Weights of a small mixture-of-experts language model, trained from scratch on English Wikipedia.
Size: width 256, vocabulary 16245.
Below are experts of layer 10 (counted from 0) of a mixture-of-experts language model. Rows are named router (the router's row for the expert), gate (a neuron's input weights, with its number), up (a neuron's input weights, with its number), down (a neuron's output weights, with its number) and show model dimensions 0-255. Each number is 128 + 24 x the weight over its row's rms, rounded and kept within 0 to 255. Numbers have three digits each.
After each expert's rows: a language model's description of what the expert responds to; "comes before" lists some tokens at least twice as common just after its tokens as in all text. This comes from a sample of Wikipedia text that the model never trained on. Tokens count by the router's weight.

# expert 28
router:156095073173136159097152140128121160117168100133120117159125131100157098093119048116124126169124141095100117142153092133151164138113135138144116133146100122137162115114079115129192144094153086147150110113138120137142131132105113150110093128144096112157143129144171129159118137120128177168150141142125141152094113115119107094113105149160166145139105116120132171138129081125113148090120113084141140155072144118157140133125124125108104122123203136118093145098118098172124098132143136114098176123131109095115159130160132088124131150087154102121114091139158144093109129137121128127145133136121109127110142128102124162155119078100144102096113080110106107144123140089160151128129131136097123147117135095121127139111077159121144117140142148134177087141118147138110114086134105
gate0:110185141171106119150145133096122111134151103154144132140095124111090130152086096140151129145142121121100074157110125139118169180142139144088123110095126095102155116120139144102111113152101101098116161188139113133136135160123142134128128158098106164143140138143080113088125098131056135142164143120098133140085101138138141133109111117155149144125087111139157162108146124122123094152106090110130145147159111151162124156139157150156185101119141127098137137145124128150154111194102120147162118088103116120113098091102137148145138155151175136134125180132131108094161112143135113150129158119104136158140115117140154163131128128145157138076151103103116130139098110148099149160149105141121159127134160141132118124145092173119130145157100106097129136120163133143157094098130065
up0:107150119115147156112139146160176121162142152118091128151140165154153107120127157131106171067150126111128139123144135160152118126131157131110158121135162153121101133105135138129146134118061145097145098126106147122121091127132160118136211132136098148124099196109100103118095146092183122114163130159137143117106080127173127147130143137101090135136147144148088107139109102129173113157111077141064142090099103131136122131075161128138108160124085148112139126131131105169134148140156098116145083141121146176116112098108117142114150158124118136172121141109145119121148124119135084074142124135109150115103086145115141098098109117147135094175123131088140132158118109132134098101119132114146137070142124146129142131138122142135179165104114130128118116126120118109140087130137145
down0:102136138082155133133072089114134154130113089081124135174091150101148137111111164101160110138128123180132161128143100087138154096149121092137148120117142122115157151150177142104136158114171166121141146129116159164100135113145112151132113111126097103139114145131157102132154136069120124129134080127141148141164113121137126107117118125185135096181153127111143137119150105147139151090129095155168122091152143153096119125134116122117133114138147086129121147136173126129106153110130162086148118178121103091103109155128130160125088120130117122104157117123142124149103094145122085131132130134117111112132142150117140140197148125151162108170133126136165105123172145099150079118137081161145150162122151138174103134151066138166114104148107126128134088119132140161093101132113132
Digits and number words. Digits inside multi-digit numbers, years and statistics, plus count words such as two, three, few, many and numerous.
comes before: "0", ".", "–", "th", "5", "°"

# expert 37
router:114127104166110105087179135142123140180093088109140143136133125177134141098131123153104123093116114117136162178117134097116114151181154169101090061124112137150098143112109153116108149117136117139147148065158129148167129138149137098126130085145099090151122078164129135111119145116155158121138173134115106134127133138098146131142127140116135119120132108117129113074147115139116143138127162119127151153129099078138134161146124125153130132099131138169147115138105190150129139155166106140100154122147076168119156163138149135146130086131151152131107070136129175100138127109113126154090094147132104125135120168083093117103121185116105087095105151120132142115140125146162160103158152099125111138122126173138083143153127103150135128110097094137133118155111129115145148114101134
gate0:105133123096142133155160163103162107097129116149130095092175148083122142105117114135130179135088149125136101140142146137083119081137114124115155121129105108141142131124115098097111118120166140064152114092128100133153133097107140142136123128124116116098100142182125133127103136164112151159103098109130115141152120118151167099135122151172141143135120097126121105181156098118160126166115107150144140122119113078158146128094101132171171162174146117135132169139098114121138122136101097138091136145103149136121133149131144141109105108119122104144081110141129142136136114148138153149147132129102159060147120164109097133121063107139128131138074148142145123128124170113144121175110133136128113180121160132126063163117177094148103144104120098090116109133136137109098108072101130
up0:150111133095119106137116104139140118160124109119136143107123133173148105141103051121121157156103133164137136131146120108128116135121147155137104140158119130125161146110155091109131143152142147137124161118164147130115082086126160154157135097176121121101123201099148163129158116118162126088137126092160120100131120132178149140121179145159126115114138141152111091092137128097166084112141131119127169124109101120117148129145134075130144124157140158103134120123146146112143078175156097143109154121120067106118109164105136129142117103118151197124102160149138144107088124160090121140130102110125171143124077124151129153118119121189108112145099146106153136111116149142144135128146140083118117132130141106111094108061154114147121149125114133121100130169137121107101118135141066
down0:129140123122104085107091137102128136117160088141120155100126164118145089145119133113081113135134155129136165182133131116129118097121137131157100119163112208152143108135136104117144119155134169138121137115168142130181117120109106128119137165147132156135129145113120121118102094123145145117127116148166122078143103118097118123134120131166123139108124131141098106138141121119171099131132133136117140111137096113162127101150117061088105148116083133163120169148104086111088128120139112153163128129176113178138081088156153120163140093143143123165139135122080108127098093112124131123173090134121158138132105130144153164123129148181080142181104114124142126109143144169116112135169104142100148179159173120119103124119123141141107069114133122073174118148145121123135135139108151
Name-ending syllables. Final word pieces of foreign names and Latin taxonomic names, such as -ia, -us, -ya, -atha, plus Singh and Khan.
comes before: ",", " (", "\n", " is", " was", "'s"

# expert 6
router:140117093125157131127159150112148157146136156108121111108147157083180111126100159154154169122148150110175117117121104119107121124110094108115118111158097153139094141118103118123140157125111163143150121112152087148135122108144139119139175139109126143116140144159159181157119089135170108141095096121145189091096150124131194141142101152126085150121092133109149142132130134111162146090150100146159165129120094086157128157069179117084151116129098124099118121111090121170105063115116135146122147132125160124112101136129088123113134117132129121157093139124149093142102110110144114144147131141122127142162162104107179130100131127145167120144126087151122107160140122135123118126140110146127111106124158123146142116098146141102193119144074134108098097107075104109097117146143119
gate0:153116098136155108111146158146182122105149128058153065124123145100169145135123140130122165116111099163152155094112130099118153130121086145125130140099134138157148120170147165120137130144176119146130144097133121135094123137066144102138173125109081120150130141133113124116138097110129126105100117121118174122145132137160155153133154116100120145132128083119155127145124085101114121141154083125108150172139124101172143091090101091158151090124122102138120165065112121146093117156106113117125125146141151162115143135147123131124125118130144139137148097100151157162066108096111151130102149114098100079165164108135126151129137145110142128122099113155122140156115121156108104117133111126118137139108126100191140142111116167057137135112129169064121142107117145133142110138106153
up0:107083183199129119109146147135154111135173145114124101125141121114101099138153152120099153106102103120101100168145131131164134110112116120111132095159080123174116158123144124130138093119132140171118145111122098146116174143123124136100121127106128112127112120120153117136100076134093140152174130120104105092099117128193168150117109162132144187162138180150117163101081111119151144135124130091164144111123130158150165104154104153126133151151140125131163168148108112113166147127114099085126114132159083088150112143107134177166152120132096145121145146129117150158170114152127126166139115119116127104162136113124129122134146139127120152084098113126142152112157120117129151109168161138157179122149160121144075123117125131143129117108180133143112084145114139146173119111159125
down0:142097093125085077109146134105151159131131089108140158128109143114118162082145191121126113057116180166120179140107116143158168146125167136110136116101135145123116169132161182124132122142095133115095160142157104125143135125128108147129120129154109140114119129124154105095132169121142155100113093120135122129094104156109165132136114180175144106165125158118161124125125127104111107106095108125176126133105104102115098182113126151130135133161107090158112134180116183095128140078128100148116115115136154144147128075068159140125096092121099138097142125100129141136080100095126124129146139104127144111128167115113074127156137125124168127094148132131120136162108118131128184149147132139108130132155119123116100136161176136148099148134120119125113114134115118136135140151107158
Paragraph breaks, pronouns. Paragraph and table-row breaks, table separator rows, section-heading ends, and subject pronouns such as he, it, they.
comes before: "|", "-", " was", "==", " is", "==="

# expert 7
router:111119113137148135143125116113105109103139136145085138090058109154132123118115150124162122153114154128132099185123108128158104121122174124174176122143148147084126109111103131137165080111159153111113101149146132109115157127136118186108085093089157160127144099108137107144102170092156148146116151138153142140137114121123173148119113132121102126128155135146133141139109149101155129106164097111108095167168135163180155182129128082137095110125134123146118139125109094121164140149114141087072157115113125133152153109166111151123100133140135142130150139143117108114153131150175094126130139109150107154174090131153121159147119122140153104115088173146101118123149122136134156154134105135117143145117094096094123137093156104124162106152151149126093143136087089147181156103161118
gate0:067139091136112158166120154134147166117130107186093108145114156123126144147146092096136144105106144150137147118157147142106098127074166111105157110126148161121150116077117113145132109097137128115102095155126125090118110099151135151120124141089126098168113131134119155167151128122119122123106074193142111148135103104147139131140148152074117089166128163116188166135128139115158091146090128106134123167122152125126117143094117099136122138113156131106168096144150120130086146121139136137113093143123124146129156130122093171111142102147155123119107130113143156131164076122122105091155160138139117096147149150142083155139164141135144142111134127105099142162159122090154118138122106137115141122165131109146133122112088077116151134130149107164071110130104070145145120101103088
up0:125119115131119110128095123140170170101092112128106095141136092140106094121093093121104088161135090116177154103132129147061128131108101124154100156100143118108105127148114175116163124132088096112157144132128103124154126131124141170176088155115132109160131125147105150119143176135123145139120113134170112114118103154127125138135105072112095135140180123088136139124184123095127142103164132128142137174156135157122149157153107123127070193115148130116134106107126143125144061104130066115131134150103120105138153123126131127127145138135133138158110154150163110115141128151140108092132147135149132088138127124144108100110136153095156134123132167171089109125161124098089142152145169161135162176117138142166125135155127104154117100102166097138108117135099117129151147140109079
down0:086100152129111140072107129105133138141106121146157167153158121159184120097127144142134129146080115099156110133120105117096138157127168107117162129107148118087171154169130131106154150147113100112092126163099145152137082128168115195114146145135157146130089082154140088118135073075134131146169147143178112102086143103120135142119106124129150135096158141142159131129174150108131138126109175107133144132127090151120121088127120154118129112105146095098121154127107098139100111139101098099144147150143147163175123148150131101160142105097124129081115141133135146101110097112135100117141130145096118118130158134121135152126128143154140133116179139146114126110097161144124188129175131142165139123135132152104141142159114136144082110120108131132114122104111087112109136166155076
Line ends, table rules. Line breaks ending list items, table rows and headings, markdown table separator rows, plus word pieces inside Spanish, French and Italian names.
comes before: "|", "-", "2", "==", "The", "==="

# expert 17
router:142102120150132114155131156114128152105126124160127133148146104101155100104133128097132131096142142107079153175102128114156125123136108115136124120120160147152125127196137172169100153104107078142112149115152145156128124152126115149168128134156120122127148137110159109143130071153133175152127117091137125176149165099129104140152092135118107132124111107149154163089095140163144125098126105117133096131117139172108114121127159137096132166118108142122114128121138107123136068136138143113125189103107124095116116140166107106116151119116145135130155126110118098114120118156136091138160083104104102161143098084128127152181117106127150120123089077133088138118113084155105117094135147105169099126086148080099119178119110145151090072141127106120145151142135130161123088072148136
gate0:109111118156098111147133164076106106137152117180114111163121113128104136113129104068160134099132101104137149171113162128144142156184147111149123121176114103118146123118096097114128138093132119174147133151156129119154183151184093153115112123122142138165078147174120124137132120134121134092136117113130122198090164100101122148154102157137133095195130109088150158127120085113132120093093146154135117145121154148134134139159134146111177130130154148147119144116148137148138137162138096090161180137100155137110152138112135133118120155131128136112130109154131133155140149120111169162117150115121102148136140105081151130133103109120156139111082112110088115145103111168088142120165101114124119109149101140146146124157100136127147108150111132085171167154134093123146168134139143
up0:120156147129119103103107125162101162148134134101144120107112117156126129131131140159103100127133096104104105121137096124115141133144140130113109079074161075148083147108166094100092147109146101101084122155130115132078083144135123144093150148125107098119069133117157108161174145115088123082104107128123119123144149129171135154107099133138115133110125099153129139095169164146126123145126157121141125106130093100127133089106120143162157149098095159170151110126121148130120117136080096145147134100129130088118144159139107116147141119132147111111180121120109165112142100138110062075149165120115133118122146151106154123138115098133090141109105173122134124153171103126111090142122157085154096104127171116141155143184151123127136120140120133134101118152083135161079139123163158
down0:104119132165131139154143125102111120139128149122146124151114134139127149146110152133163109104139106128153155125117160106109154071115131128150164138175093140121129147111132115062178122095112145131103129143153125123137143116151128128130135132157126134138179160101160112084101122143114108124131080123123186138099143141103080150135166082149118112132129085146129111140146137130115126167131142107077151136123136085102161123089089102102124141101166138134124150110151126132110094100126166105128151156130129160127139170129154133129121133180125142090111149114098153129118115136190163123096103124139147114088116101136107158111105187142133139101092096105133166149087096118122127145154107164177122161149108145136117110172104091115137148126151149120144212150136103101130158107153093
Quantifiers and number starts. Quantity words and the leading digits of numbers and years, such as two, several, many, some, the 2 in 2015.
comes before: "0", "th", "–", " years", " other", "nd"

# expert 25
router:136097117156125139165188141106109146116123143123128124183147120139125106139118155119148128122140115106136120155076128138145161143156157104145151103109142130149133119130110150103127122130094108165149157100150128105149145122113127146128133138120088154150150132096146118126117139095154109142140044089185105111053177133165135116105154128123098153109130085143119177093145111139132118128097158129134122140123129133152115110143123107092141115171146135152142175167102117114128118123127149110148150127118129106153119103147128110130166160138098145142143129144106168111118124151134136148126149112084133136157117127158114146154137101083135073103120107103150159131141101114096163132161117114117108156157091058128173157160085134167126120114152110121105097173156123159108136060089132
gate1:090136143118172134137111148114137130129139120146147138112160133120202109057177118104119131100144078104177132177168068156132148160096099123132135103121111124157135123142163103134138134099160123103140158141141136124094181094122150133133156126134128169153095155175154075169091145143120112140154125122114134151103149118131087119147148092124111140110123093148141108117127132126163124092135062104099132119128168149145114131091076146135147114131161095161108114099125156127141138132154128163105119152150160086085189138107158160076162132123139121149143113115126140161131178125129124144128122116097136113134114125123146117102138110104133102163116149125140103131150108118108132171121139154125135124178116121109105174113143119166115109098124112116153152140116118135136141098102145
up1:145133128180131171092125118139152147145108124130166164133113101128117122149156120160125116111134127125146139131118151139169096091153131110130108113111163146121103103095122078142118138127091122165148102134131111124121133120139135122123150105094144136108174139124122089131119160072184135156127131087102107125089102141127078123134119117109142096138059144192121162087137140140152154143142127127090154107102130181107107160111167127098131089084141131164157157155118145151146102129157108114131097140118104104157110133156139141106131159142118104062124094115193102111122139153121138070106121130144122097114120073136140157136081153141132127157133109134145130083150151139119127110129131077150131133123146123141116173155121135155133127091122127117174170170122150148120121089151139
down1:143133152108140166162120132146122157136120142117117128119166162113191152181138108119094127108123143087137149120046153115137070126140132132102127201165140140132129100066116098113110102159138151126154120132113136101139068114141136098142151078122127145094122141102103136112153119110124129144085091153114119135123112156163125115086091117112095140117079120149130108150156144115123134124112141142110105151092151176107130152108123149129094133114121128129110101126125105119115075180093114116119110127129124148136132154142173126108142110161132098118081112102119132127102149164129119137151150124154108162119133163167142112118111133098165156100167184081151107128135123109143162149114133153153119107080129144102127125144120132123123137097150157155139106124131051135111123127123154
Digits and number words. Digits within years, dates, scores and measurements, plus spelled-out numbers such as two, four, six, often in tables and infobox lists.
comes before: "0", "–", "9", ".", "5", "th"